Experts of a small language model: 24.5M parameters, 80 tanh GELU neurons an expert.
Below are experts of layer 8 (counted from 0) of a mixture-of-experts language model. Rows are named router (the router's row for the expert), up (a neuron's input weights, with its number), down (a neuron's output weights, with its number) and show model dimensions 256-319. Each number is 128 + 24 x the weight over its row's rms, rounded and kept within 0 to 255. Numbers have three digits each.
After each expert's rows: "mostly gets" lists some tokens that are sent to it at least half of the time; "raises" lists some tokens whose logits its average output raises strongly, later layers aside. This comes from a sample of Wikipedia text that the model never trained on.

# expert 37
router:165114140132115121134106129144105126120114117126164133144110062128150145139150088071152159124089138132126097115114132122139182111159111085200117154136113137137134131147124102081133149107152133
up0:135131122170119128111116154137141117104123113126176111159159120104155119172093142145102184108128088179126128090121108109124111097093125129121108071134129119130145122175128076128106112116150126
down0:143124141109092157144143172119110124088128140119109141105142121131141160126107159136114136105117129165102109153152167152097167141104126166118167063134119039100135119105132122140132144096105138
up1:127156124142150053105153161103112111124127088141117119161189127131121113141168168157146152177130153116156145149181192114140160162126108097118164140116125158137133126140156135133164114130081146
down1:142172157103107150121149138123117131109094119135124137124120132089140113112102135139108182141152124113128041105119084144125094126141141126119084152094126136107104084126153176086105090120099102
up2:110135127154101133135152148098131149085090129130105149121140137108069125163132114091102114173105174129111114129145080113149136141165119107099135132086131095132121131102137094135093140120127114
down2:198105134087143077141141160128142115158140134127116109132143113084188076091114118112120129170119137123147162166108186100155146117144107144165114119112157142115107140100128132135104090172151110
up3:145152101111112134133117102155103191103145129154163133140107133119162096108104093100148130156126060107098073121161093150130116094138145115116151135156108121118151123159102115102128125140150140
down3:148129148092146133143133108165110151110141169152125129159149091098151147102113132164179097153145093120124126081163176111129118133161078133165119140110102098148100119101116127145117093096102128
up4:143176147108152147084151082111138149113121123113138140143106124083116121129161135128130141122131082129139099082114124100124127144139123135132119116107101087132084101146158133122122159135160155
down4:137143133145139175150102146120141141143175112085129080104104149169125135122114142123074072152117118158136178160098144161152149106074121157093166127104079163117154154121116144117142113131141141
up5:146158118121082119139087157137088133147113128133113113100128094107131176115140134166107118108145074143165158135129098059147165095139176158117159106122147127107120153176134155139111117124145154
down5:114134132104148141122112170131110159110132108112106145132144160140128112165078098093142128147121106146138169121087105158120128135121149101126126082069058143146129131112151155153142153126131144
mostly gets: "′", " −", "″", " —", " 0", " +"
raises: " ", "\n", "|"

# expert 27
router:166120131115133118127091126124109141105098093176133130124099070104141143153149125084132109110115144117120104137146140097153141134139150096170116134167112117156164136135145111107113172138107155
up0:073169105140116121146127107118121145116114161110128105111104108154148138146111152144148120107139145111123178111146106143159134143118153140144094109091128124081120174126090147143124146119136109
down0:160120122099121107130124106120141112145144142139112116113121151093127085137102113151135094124118100166105143136109120110103165140117120099217164131093107117118121107125114138118130156156097117
up1:137122120120176132106105069121113115133113104112130137140138153118118166168152146153094125158141116114100155126102077091161109100112098129146133098177137149119107128091105169143143170133110154
down1:103145150129143124130108121125174116121102121114130139132100136169126151105070094131100155143157124113109120158083133094115125140121081140086126108159133093164140165121124094132133129174169112
up2:097106139219146129103159119118138139116093126129138101126139117112204110136104114125106122119089109148141075151142117070103189106160087123102141080124101138140147139129150171121140105124102105
down2:163105134147124125139139172120113130165149154137128116143176162131146119117114155120105121146139168120112120198158146133142119119125127146139151105167124108134103155134128113150148140086116142
up3:179119125184110121109136140163146114140149131124133114099129161181179139093147125153131146085125171102110122122110097114169107184145165180139122111156127149147100137145127128134130166092092142
down3:116146137158129089156080143132116144132142131112104121122159118125128136136145158111130153090150089143103087168165120132108188134128143100175126160157130158135072162124124102155131147164107134
up4:171142132119127140120121147125109152083143104127139144130115138096124133158111124168160108129116091128119138116077137097104117126129149110098114142098176156099145135163099122136121133172190130
down4:136093133149175113098094156108110136102168152140140092117128106137129069087164150116119117132135115144126095179138130121122145084076132121152123111157112097189153126184143158140098104156120127
up5:138132144105125124098106112103144157116125118145153148097103134137117107100148173123104140182169136118122127125110170135143171093143135143145155103125150130116142125138081141119146138171097100
down5:104098175131130126113152134135117081128091142098110130086137108114123190129160151154126134131143129147132119170168119118167105168181122104104159116116139208088152120101107103103157147127105162
mostly gets: "\n", " ==", "===", "==", " =", "---|---|---|---|"
raises: "\n", "-", "|", "===", "\"", " "

# expert 15
router:136128155144120114106121128137128156085118117122144091124140140122139180144139127108091110138120137088085144093148144145182113106167100128153127159130148118134140105114096122112146132123110138
up0:126135128105102106095123132102175086158095118125134085081142113124138129121115163103091154146107133106105138142151174112162127144122156148129093116190115143084089113162129163118099148094151127
down0:139110082130130122135129139092139134134134088122119084198112134138090088128156105107132138133117129143121106140125134079117151105138129161134141144148132104141127103150135135086152137120196105
up1:171145160115134114115127127162147135105151124125098153130101106127127088117111104172155158107094111113102106144143112123127104127164151116169105100179127139136138124112122121133136135100144131
down1:128137099127168130111168163160143086170109110144145159140106095158145150089141130143118136124109088130114140141099118119143069115117159111178115140140139093143149161147098142174150106176144131
up2:146111163136129137153148115149099133116168133154111179116130119114141150175127092128129125092093091122119117127126129113139140091064062151144130103136153087087091140102147163117110140146100135
down2:137167146129129064118210150065141131123146116156152151109113140143121150159106105130131126156152137143134088099164119119103180130093128156121132113103153142141125152115091145114137157099120141
up3:157119119091122157154108137130129124067077140119140144127114155109095139116166158133110131161124115133119090139137155165104078124113099122118182099116103101161156129125146141108171163133117146
down3:134125117123088130136154152153145125112067145113142115140165115120151155113144139167105149116133116131132113135084160138135132153179105135084099189120137179126136117107080149077110168168151180
up4:113127134117121137135105130158106151103085091117172116129159130152092150126091111068148132098166122144100123103123096116083136150119132116140082147143113119160150159144168135181074157107148112
down4:171144151136148094095121164130128122152155109138128185135171125111132142176132136135081142147084175112132138142134149097183129141112116158118148093083114144135116116173127118149157124093120117
up5:184117111121182125125101147147094110076181118113143144111087124127146168107153153133118150142127128123148154129104092157144174144128165133096161104121124107132106131151143106132147156096114129
down5:131149156138160140149104115144094146143107139078114101142150108116158132093130136101096140085138128149150120098128147110143072182113153115111112101101100114132138131105158157147160130110126124
mostly gets: " Ra", " Mar", " S", " Sa", " Ha", " su"
raises: "y", "c", "d", "s"

# expert 47
router:134098155116140136090138085130112142107156118150140128126087125132127150161136087105119109140101173149136113088170143132125136114145125124175128121206104147138148142172138075128162140077133147
up0:144133133108130145106091164106133132138133111131123178104100144146108155170146160185114083147133121121139098142129159154117105197134096087118097127179132125101140123068112111093141141122119135
down0:132148141118142112138124112141089130115116119141132092104143108119107133131175121135136120161103126080159103139174138148190116152129126123110128125157101147116130121126123114136144107099103097
up1:151122123155139091116134113167128127084175122119162095102142162123097139165144096146124096102125148073131104173142129143148115097115167165189139135137113124158120108169116120117135108131100105
down1:099114147100145119101162124123102085109120145152111181169134127133143138101169183138104126104095125123116139109166100125103147110157125147172157094130130142138122102107164147169133159149130144
up2:138125137165155130098127087113124119127106191092137134102110149113138157119125079123128130100097155114141126135154117162126136131117097109123140156148160115136114112137161122105144130152077127
down2:143114122151154162144124128131157139113142080122135174111124136081110114166102109094127143113159153089133131185096113153099106129124116107153131123138129122097153140137121145097136103095153146
up3:103133171087093103092097154121138109116141087185094123091141085163154136130083067127092098152124121096152143153126167189134103105130112123134166131136129133140147119159120135151141133093113128
down3:133140147156128090090126170113135143104125124099134136141115133098138142124196139143120123165100127143135156111088138172096118143101115140140140114130134124152111161161124105103073118142101097
up4:158122161077130158134131118148125142115104130139128105088149130160093085195110069080153124169121102142091123171110169122135104086168096138141164130137139170098104099113111107101126091147122126
down4:094083150094122122136173121126101118075108137136151148149133122139138150142162138106126130167175136101149105128114139090124143128108106166098144148084143092115128094148125103172106145111153125
up5:151133135109119119143114094123125130177138105159150166092114156162148104094103122154145196095136155130117155168165126117164094132111093177144146117132087138126123107103081135184129111121097095
down5:128132109119149141082116142144118150137139117131166116146167098140123138101139124086104133111157118143169153114122154120120133177180130106143159107110091089173168152117138136104146137083136126
mostly gets: " co", "%", " Co", "co", " state", " State"
raises: "p", "w", "or"

# expert 35
router:152122151115137101126111129136119181066119140177147136117099121113129153142117099126106118123122116115129115093126158136151137131111103098115147151152144108118145099142122100082171098140110151
up0:122150138125135146109140135093095110098126165118093123117108141129138129119121165133138104127156083187107150096097161125160106095125164146098117111121091127128138150155160144137170094166096161
down0:114140112115136145075115092166159093114132081106133157116119148160121104158126093131083112123187141119146118148139100150128106169121105175108096180140111133103123115132159133143111183131169124
up1:099164152106112156131152121146141120122116139112172090134121114099111148115115147119141148123097133169117134109143152155115097094090138143130110124124139081154111173107097144145120155123108112
down1:144143158126155154100145108157133090125146141126111154127145091094117148118120129159150113174146093092162114120111141142078145121095115119107099158117113124167117102143102118114085129099126122
up2:131135116151114134116148123114160121104134104099160101107117130116133081145131133171086150091108163144132131133102118118141132132137171121185184083133156139139160112154135171146091105109133097
down2:137140100151163161096095094106119137166154140083124089132113080140170109162130181129118119078110149126117111167161113132151118143095122162134103071126123114088134103117106149092161113087105125
up3:142151104158124117134118137135131109127132107145158096144113143157127124124117125100129112133155110117118122129131110141127127124172138107131160158099166050138118139154140098101155144135107092
down3:098117142133136122123147148174103134106157129095146116083178180120121130144107182129119109143099105151094137136113115125133144123146160107126136115131178116146147181127157110092148081150156130
up4:130104138108118115152153161171113134124110139144173127178148126079154165104119130135128167149075124123133134145153138161112101124081084093129135142150076117138132150156120152151113145086159126
down4:100120124136132113135145118111113142145127135155163103119110105128131119133105119160090126124105096101108101180157152120103128073120117104074129137168091123114105134123151106157098120133128124
up5:141128140144152137173118134135141123110145132133127130116144093117129127180069116116159112130095212142089115101145136151128129111125089120117134098150116132132164101159161097104103098166101133
down5:157121111130144086163140157116121076115162115182140146156108118153095105091150108145125140138123130156155129101094083112118098161111155161136144134098117136122082111095154100146114154135133084
mostly gets: " U", " I", " D", " E", " M", " O"
raises: "S", "V", "A", "N", "R", "M"

# expert 25
router:113124158146123131102107140196132145119124077148132098104126127109146152119129121108152092128110129131124097089129104112095135089132127101126072121146078106121137165199141124093111149113146106
up0:118130130043134101121118127135137162176152152139083170061137111142161126127117102156138118141124085114109120123135129124103119164099146088099136106140144084091150152167150123098107126126091091
down0:136130119083133146103109108166110097070140131110168167105100051118150150159125104143135101157128150088159113099115074180130120125113134167101125145140128138151108142064085161157110114102120126
up1:150092143103133133122146100177129170136133103163143138149110140136136113116163115087127102121088108117092132099117098134177157129153133085120156158146119127123146156129175103146085170134111096
down1:156092097117152154119131142116153120110103159152082114119099151090121124101118109121136109152163119104116100189133187151157139135149112142152154107113101135099108140114146127094102119120173133
up2:138105141107110145121118105134150141119153086129139143116088125127135131148120133125125129110177105134114156111176129197114144144117108153155131150095124134140173154185117127120133129118081127
down2:159173147145117121160128155106174154176162144114157144121121098081150129139108100139098150121070096111125110107103153129122136094123145103135135134133145157088115133146104131106117125102153101
up3:081139131116117110136128136130156129106149099185133146158135142140099153133128151115116134099102149108130120170143115168107150129137122142153139137087136092088147093154113130121140153122091113
down3:159152136135145145129145124145121138134129112117154110130086112138096141143100144127081084097138162132134138109152143110125129190096119127129111163142155104142106123155104119155139129113154140
up4:110113096116125171123108067108119131136106102098167142142141118121139136143176157125176109140090150113123154125147130120153118185118159075169105168177123096171115117123153114115126124106104164
down4:118102070151126069121171073127139140122116143133104144133113127114143115141141104103146156149097118167127135113136155156171143143135104142109123171131104104109143121186114075137076128087184118
up5:121146161153123112082159129154092145182144129121168139135133136134128165136139128130121115142134132133112156167129123101165133091107117154078102141128131112130090127126132118155197174110155131
down5:117133115119127097124137104102147088117150136113116147089131096141134140159136095119160075131110133111149091125131126149139117168119082156124114124145106122155134136130131151109103092141136100
mostly gets: "er", " member", " known", " player", " well", " most"
raises: " of", " and", ","

# expert 38
router:140132145132094085132135129154121145082110128108150116136106128124147167144124117126098137160113102096131108082112147138189141107133116112175107146130131128155161129132113075150159128126100119
up0:152165104120113092138135073123078120134090156138156136124149098125078103141106156114121153104116154139128142154154155113114157183120096140139085157129139089107145131155139099118106140144140125
down0:142112102127153163128139179148112106124091107150097149128107156098106089118091127153129132133116121118179118124102121144146107134152110123151130138137128127176075156078108097133108109184121136
up1:137149148114158105092111107118105115115139102100132139121135150097097124139160103106122186115144119154150134090126134162153135139127148170137176142135121145187126124135130159136160169095119106
down1:175103112120111094125131125109124162153104149125127138150115141135128132136155117137123142143154155097165164163131100145115085149170131161148175128122137135130113088147138105145156127139092145
up2:096188121135114112125127121122120164121129132138127102110060109105149117176095163090098149115171130112123114108095150132147166093090123168117128146080122101168117115151123100109154117120129143
down2:121148135122123104108166120119144114122118113151120143120150121158110105111123150142153154119114125139146131122109184119170133122116149142078119096157150107106121133094106112123166158132150153
up3:167122082097128166158150144164159159144120106141177104131155114125144115120091129118141126128165106073135134150139166115127157176151127104167155132083131073157117132117088120112111156146097121
down3:141124141167150148174109128151150147108121147124072129166179118099123147120145152093142126145156102135148103148131060105086156100114106099091151083141175134108062129112184095126119116170157113
up4:153137134138118164135118149151126133103157121107093086147160122119116123139114122138144106124125157161098151103132132142144135134131149114148119109149149135138144155155165125101135088144123120
down4:136122112122149131148119159136150099142096106095124099130139122115109111117132097115136111120140178138152148125106127110136151157131108124110143113139096082140132151134136108126114145131086144
up5:096157117089134149131114130129146135133134157129121109148120135141112173139137129179124128118155096123131127116143149109128153146114145199098123130132045121143108124113135120157107114145107127
down5:087106112110150132148181134128143115139116140132106106154143141128121164102134175132127118143165140098150119101120141104140143148118097127116162144145115134091072090102124120131125103129137108
mostly gets: " f", " St", " d", " tr", " ca", " imp"
raises: "re", "e", "le"